Below are experts of layer 6 (counted from 0) of a mixture-of-experts language model. Rows are named router (the router's row for the expert), up (a neuron's input weights, with its number) and show model dimensions 32-63. Each number is 50 + 10 x the weight over its row's rms, rounded and kept within 0 to 99.
After each expert's rows: "comes after" lists some tokens at least twice as common just before its tokens as in all text. This comes from a sample of Wikipedia text that the model never trained on. Tokens count by the router's weight.

# expert 22
router:49 48 64 57 58 57 53 48 47 69 50 69 41 58 29 33 32 62 35 57 50 51 47 52 64 51 57 53 44 43 27 57
up0:53 66 48 33 55 55 52 47 48 65 46 70 43 65 31 46 54 73 47 45 65 39 55 53 39 54 64 50 51 55 28 67
up1:55 54 52 40 56 61 37 57 66 59 50 51 47 40 28 36 72 39 39 57 43 60 53 45 61 44 65 33 45 53 41 54
up2:32 50 41 54 61 41 31 53 49 40 48 45 43 53 44 58 61 53 52 45 69 41 57 62 40 36 50 30 31 32 61 48
up3:41 35 52 68 48 49 59 66 52 59 53 56 42 50 52 48 36 51 59 56 48 47 57 39 40 58 59 54 57 44 56 60
up4:28 47 36 58 58 67 45 40 56 39 72 51 52 37 44 46 38 31 43 54 52 50 57 50 35 48 46 49 58 60 53 47
up5:63 62 58 37 38 66 51 50 58 43 62 50 47 43 52 65 38 64 58 45 42 50 56 51 47 54 38 46 41 41 42 59
comes after: " the", " a", " of", "-", " and", ":"

# expert 19
router:60 52 44 45 45 41 62 47 34 50 47 65 48 47 38 51 19 54 58 59 48 39 39 51 41 43 63 55 47 57 49 59
up0:49 30 44 48 37 56 34 50 45 50 42 47 49 51 57 38 38 39 59 43 38 43 41 43 46 62 40 69 46 59 62 66
up1:44 42 47 37 53 65 40 39 37 78 44 44 55 55 53 54 43 54 66 47 44 44 57 29 47 59 58 61 50 51 48 43
up2:36 68 53 57 63 57 60 51 48 70 65 45 52 46 42 41 40 36 58 50 41 53 43 64 30 49 44 54 52 55 43 67
up3:56 58 58 53 44 62 51 49 53 58 60 50 43 49 58 59 34 58 37 52 51 45 67 53 55 61 56 52 61 55 55 51
up4:39 53 58 41 50 30 64 46 45 64 38 50 51 68 45 60 55 57 45 56 51 47 46 75 47 70 58 65 39 30 44 52
up5:59 39 51 29 67 67 46 57 60 65 34 69 29 45 50 46 50 54 39 53 55 59 59 58 60 38 47 38 43 71 56 58
comes after: " ", "1", "2", "3", "4", " ("

# expert 4
router:53 44 45 54 44 59 52 43 50 73 50 62 44 49 51 51 57 60 53 56 28 37 38 57 45 53 48 43 51 59 47 63
up0:45 39 61 47 57 69 43 39 59 48 53 68 73 40 61 62 47 59 60 55 46 40 51 59 37 48 60 36 48 39 58 38
up1:58 52 43 43 16 52 54 51 50 58 54 62 52 43 45 54 51 47 65 62 56 47 59 36 42 63 55 52 55 54 45 49
up2:51 45 71 52 55 56 52 59 39 59 60 39 32 44 55 42 59 37 49 58 40 66 38 46 42 50 62 38 37 45 37 71
up3:50 59 53 43 54 53 30 62 41 61 40 71 50 39 48 41 48 60 47 38 62 54 60 32 43 64 43 38 33 52 39 43
up4:70 50 51 43 44 61 57 41 65 45 46 36 42 42 43 58 46 61 38 57 53 48 42 49 44 55 46 57 57 51 58 58
up5:50 53 56 44 43 55 73 59 55 61 56 52 38 58 51 54 45 56 52 34 66 59 38 55 62 55 40 34 66 64 53 48
comes after: "\n", ")", "\"", " Party", " Year", " MF"

# expert 2
router:46 57 50 52 56 47 74 49 45 56 48 49 50 52 37 51 48 58 58 56 34 37 63 57 37 49 63 47 48 46 41 59
up0:52 55 52 37 47 55 45 64 45 59 50 58 49 60 52 34 64 34 40 37 36 40 41 47 60 54 36 45 62 51 54 54
up1:38 65 35 54 40 42 59 53 58 46 57 40 63 53 57 40 42 38 46 61 52 40 50 44 62 58 65 45 47 62 60 44
up2:39 59 32 64 49 57 45 58 67 44 45 71 54 50 65 52 67 40 46 41 29 56 62 47 37 32 66 49 42 37 52 35
up3:56 61 46 53 45 62 48 37 52 60 64 58 57 48 46 35 49 41 42 52 51 64 44 40 47 54 72 66 42 60 64 59
up4:53 56 57 31 49 43 43 49 47 44 31 49 36 58 47 31 44 63 61 47 55 43 37 59 50 56 54 47 55 58 48 40
up5:48 56 45 43 56 41 38 36 42 52 51 64 38 49 62 60 60 51 47 41 69 51 52 32 46 53 69 49 33 41 56 54
comes after: "\n", ")", "3", "4", "5", " by"

# expert 42
router:53 58 56 56 63 56 55 49 41 64 54 53 55 57 37 37 39 62 54 50 30 46 45 41 55 54 60 65 44 53 45 77
up0:55 54 56 63 32 51 42 38 50 57 71 57 68 47 28 62 51 50 65 64 48 55 29 36 50 49 57 45 45 58 32 51
up1:60 51 43 43 64 50 51 35 31 59 68 30 52 53 54 46 55 42 38 44 43 48 42 58 58 34 58 39 50 54 49 38
up2:62 68 34 37 38 52 55 38 35 51 48 48 66 51 39 54 31 50 45 66 59 44 39 46 51 44 58 49 50 52 32 39
up3:51 37 52 49 51 33 52 53 54 26 38 56 65 48 49 49 58 41 45 42 38 37 57 58 33 45 53 58 43 38 46 39
up4:55 27 55 42 47 59 52 62 42 65 73 31 47 37 47 59 47 57 38 37 65 43 42 49 40 51 39 48 66 44 54 41
up5:55 47 38 27 60 35 58 54 31 62 49 46 52 30 50 58 52 52 59 53 57 60 56 52 54 60 38 54 55 39 57 53
comes after: "\n", "|", ")", " =", "\"", "=="

# expert 35
router:41 46 37 52 27 38 49 45 45 49 39 67 65 61 45 52 47 55 46 64 43 43 31 62 58 49 53 58 52 69 37 59
up0:44 66 62 38 59 46 65 40 52 45 54 37 53 67 59 58 55 48 24 72 42 53 57 59 39 39 46 54 47 65 66 58
up1:56 49 54 37 37 51 59 48 34 60 47 69 55 45 47 37 37 58 74 54 54 43 56 45 40 59 28 47 39 48 55 48
up2:43 57 63 69 67 60 49 50 50 60 61 26 59 59 57 56 56 40 44 49 39 64 43 53 56 44 50 51 51 63 57 28
up3:60 50 59 47 46 43 47 49 47 65 51 53 40 64 47 72 49 45 58 49 37 43 39 63 34 54 38 39 53 42 48 56
up4:45 69 47 62 47 57 32 55 43 61 37 53 40 56 33 30 35 61 36 51 43 36 53 59 50 73 50 53 51 46 26 60
up5:45 57 42 46 40 48 53 38 41 43 68 59 53 52 52 56 45 41 43 53 26 31 46 57 39 63 49 63 39 36 56 40
comes after: "-", " (", " \"", "C", " C", "=="

# expert 18
router:51 65 47 39 46 49 67 51 46 55 38 70 51 41 44 52 57 57 41 56 52 39 47 51 54 47 55 44 46 54 37 62
up0:63 58 63 47 53 56 54 42 38 60 49 67 49 57 46 36 57 48 59 43 43 37 39 56 55 58 40 44 53 50 68 33
up1:45 63 58 57 48 47 46 53 61 57 47 61 46 38 54 52 74 39 44 48 36 45 39 46 61 60 58 40 45 43 65 64
up2:60 57 59 25 50 61 41 41 34 70 56 63 40 37 37 57 66 64 40 50 68 51 70 42 60 46 44 44 53 36 70 60
up3:55 46 52 47 58 54 35 47 49 49 36 55 43 67 44 30 62 67 26 48 50 40 50 53 45 52 76 60 50 47 48 61
up4:34 42 52 64 41 43 56 61 65 46 59 55 31 60 60 50 53 44 44 32 55 56 52 53 33 46 46 57 42 36 26 49
up5:65 55 55 49 51 31 67 61 40 52 44 44 54 37 51 38 47 38 32 40 55 58 52 37 48 44 54 33 52 64 40 48
comes after: "0", "1", "9", "2", "8", "7"

# expert 20
router:58 54 51 46 47 44 51 47 47 62 42 70 55 49 27 59 36 51 45 66 48 34 45 58 43 45 53 52 50 47 19 64
up0:56 30 44 67 61 58 44 52 61 35 56 65 33 38 48 37 46 62 48 34 33 62 53 59 51 48 53 46 67 46 61 57
up1:40 45 61 54 53 46 50 55 62 57 53 36 48 48 42 66 42 59 59 49 47 35 48 36 42 58 38 56 59 62 57 34
up2:54 36 47 61 43 28 38 70 55 46 60 36 58 38 65 33 56 43 46 60 50 64 62 62 38 51 50 45 55 77 41 52
up3:47 34 44 46 58 44 53 65 56 61 43 59 60 42 58 55 72 54 33 48 29 40 42 48 58 44 60 57 44 65 62 48
up4:48 42 56 60 54 52 37 45 53 50 38 34 42 38 35 47 42 57 54 44 41 51 52 53 54 51 65 39 55 66 65 56
up5:51 48 47 49 33 36 30 61 66 58 35 56 49 66 55 47 36 67 68 49 43 58 49 43 37 47 57 41 53 39 36 45
comes after: "1", "9", "0", "2", "8", "3"

# expert 1
router:56 61 51 60 44 41 55 35 57 46 47 65 38 42 34 59 47 55 48 64 50 57 52 52 56 56 54 61 48 57 52 56
up0:65 55 41 46 57 35 54 45 43 39 57 51 61 44 45 44 41 68 44 46 53 58 64 52 66 45 42 40 58 42 50 55
up1:31 48 68 46 48 46 71 60 47 38 57 37 41 68 41 46 45 60 55 60 50 32 42 29 50 40 49 54 40 57 62 41
up2:60 54 47 61 40 40 59 62 56 44 33 49 29 52 54 49 69 49 60 51 41 64 40 46 53 61 63 41 37 57 40 57
up3:32 54 51 61 55 44 59 42 47 67 36 71 65 53 67 41 47 66 53 42 57 43 64 43 34 46 44 53 33 45 49 67
up4:51 52 51 42 32 34 64 57 73 70 52 45 40 49 45 40 43 52 42 49 56 61 47 50 44 50 63 45 45 36 64 53
up5:62 42 56 51 62 33 43 33 41 63 42 46 41 39 49 42 44 60 45 50 48 36 38 65 48 56 39 67 54 42 39 52
comes after: ".", "==", "6", " ==", "7", "4"

# expert 46
router:55 59 61 39 59 58 55 39 48 63 51 59 52 55 35 56 32 52 54 63 52 40 29 57 39 42 48 57 37 49 40 52
up0:66 36 61 54 28 43 56 63 42 63 47 57 41 49 73 55 46 48 47 36 37 45 51 58 77 49 58 30 62 51 53 51
up1:49 58 59 57 69 46 62 40 49 68 58 41 47 42 46 44 56 62 56 48 38 59 33 52 40 47 69 50 39 44 21 57
up2:47 47 49 45 48 59 68 57 64 61 37 37 46 71 41 49 42 48 60 48 63 26 42 50 67 66 47 59 53 36 43 56
up3:43 66 62 49 38 64 46 62 44 57 44 50 56 38 35 34 52 33 62 48 52 42 48 64 64 46 50 61 50 62 44 51
up4:55 38 63 58 43 51 57 44 41 61 46 61 53 50 44 60 43 38 50 47 58 42 65 39 48 47 42 66 58 48 56 35
up5:47 55 51 50 46 28 35 54 62 49 66 48 74 52 57 58 51 58 63 46 64 39 49 45 61 72 40 60 35 66 32 44
comes after: ",", " and", ".", " which", " that", " he"

# expert 16
router:50 53 36 41 42 52 60 30 48 62 40 57 46 32 33 52 46 65 53 69 56 56 38 45 63 47 68 43 42 57 40 54
up0:53 49 45 55 45 48 50 57 41 55 62 41 47 39 61 47 60 42 52 66 28 62 61 45 39 55 53 37 72 51 56 55
up1:54 49 44 50 63 49 64 49 50 54 38 40 51 62 23 57 43 50 44 70 56 51 52 59 40 54 47 66 59 36 39 42
up2:54 43 50 52 49 52 61 44 33 71 33 52 60 35 53 52 43 38 51 62 63 56 38 75 48 52 62 68 45 37 35 46
up3:49 41 44 50 39 63 43 45 62 52 36 42 59 46 37 33 66 60 46 64 38 59 55 36 59 37 48 65 54 56 38 57
up4:69 41 50 63 42 68 34 58 59 63 50 37 53 47 42 51 63 40 57 59 52 67 69 50 48 42 52 61 56 43 49 47
up5:53 66 38 48 42 31 39 51 31 49 45 69 41 50 55 57 45 58 42 68 51 58 51 32 49 36 58 59 33 62 31 46
comes after: " |", ";", "″", "°", " –;", "4"

# expert 26
router:50 52 39 36 36 56 58 33 41 61 50 69 59 50 34 40 53 62 59 54 58 49 54 45 62 43 43 53 55 45 37 56
up0:35 58 45 43 50 61 39 49 46 40 35 50 54 39 31 46 52 63 36 60 52 50 34 47 58 58 58 69 45 53 42 38
up1:55 62 42 60 66 56 44 65 69 61 49 59 56 44 29 30 48 56 33 61 47 47 54 67 57 56 42 66 60 34 48 59
up2:46 37 39 72 43 68 55 50 55 51 46 41 44 51 50 40 64 36 53 55 39 53 67 59 51 57 59 40 34 57 48 61
up3:60 49 43 40 36 54 54 60 31 47 59 44 40 27 43 47 32 46 61 47 53 63 67 36 61 53 40 60 47 34 55 50
up4:34 57 34 46 30 32 51 45 44 58 44 59 71 45 34 63 64 45 62 49 58 68 52 38 67 62 58 43 60 49 42 37
up5:35 65 40 41 65 44 38 29 41 58 66 67 45 42 52 37 64 77 67 56 45 50 56 52 49 49 52 58 53 35 41 52
comes after: " was", " is", " were", " are", " be", " been"

# expert 38
router:49 53 51 40 61 41 43 37 46 62 40 55 50 43 50 57 44 56 57 66 62 56 28 58 58 50 63 53 38 46 37 68
up0:41 45 62 63 57 34 65 60 44 38 65 46 61 56 59 51 63 61 56 47 52 51 43 35 48 57 48 45 46 33 25 53
up1:46 50 38 57 52 53 37 41 35 35 33 44 56 56 40 57 50 55 49 64 74 47 47 46 45 66 47 56 59 65 39 54
up2:53 32 58 40 35 56 49 66 47 44 39 53 64 38 53 42 45 58 53 54 56 50 58 58 51 45 76 51 47 52 35 50
up3:57 44 49 62 43 57 31 47 55 73 28 61 51 51 48 52 53 47 51 53 67 61 50 61 54 57 58 49 33 46 57 63
up4:57 43 50 54 48 41 53 45 53 38 51 46 50 29 54 57 45 54 39 47 42 45 47 63 46 35 72 44 37 53 49 52
up5:37 39 39 51 39 48 40 50 46 61 36 58 38 70 45 47 47 55 50 45 72 45 57 58 47 41 50 54 26 48 36 54
comes after: " in", ",", " on", " (", "6", "7"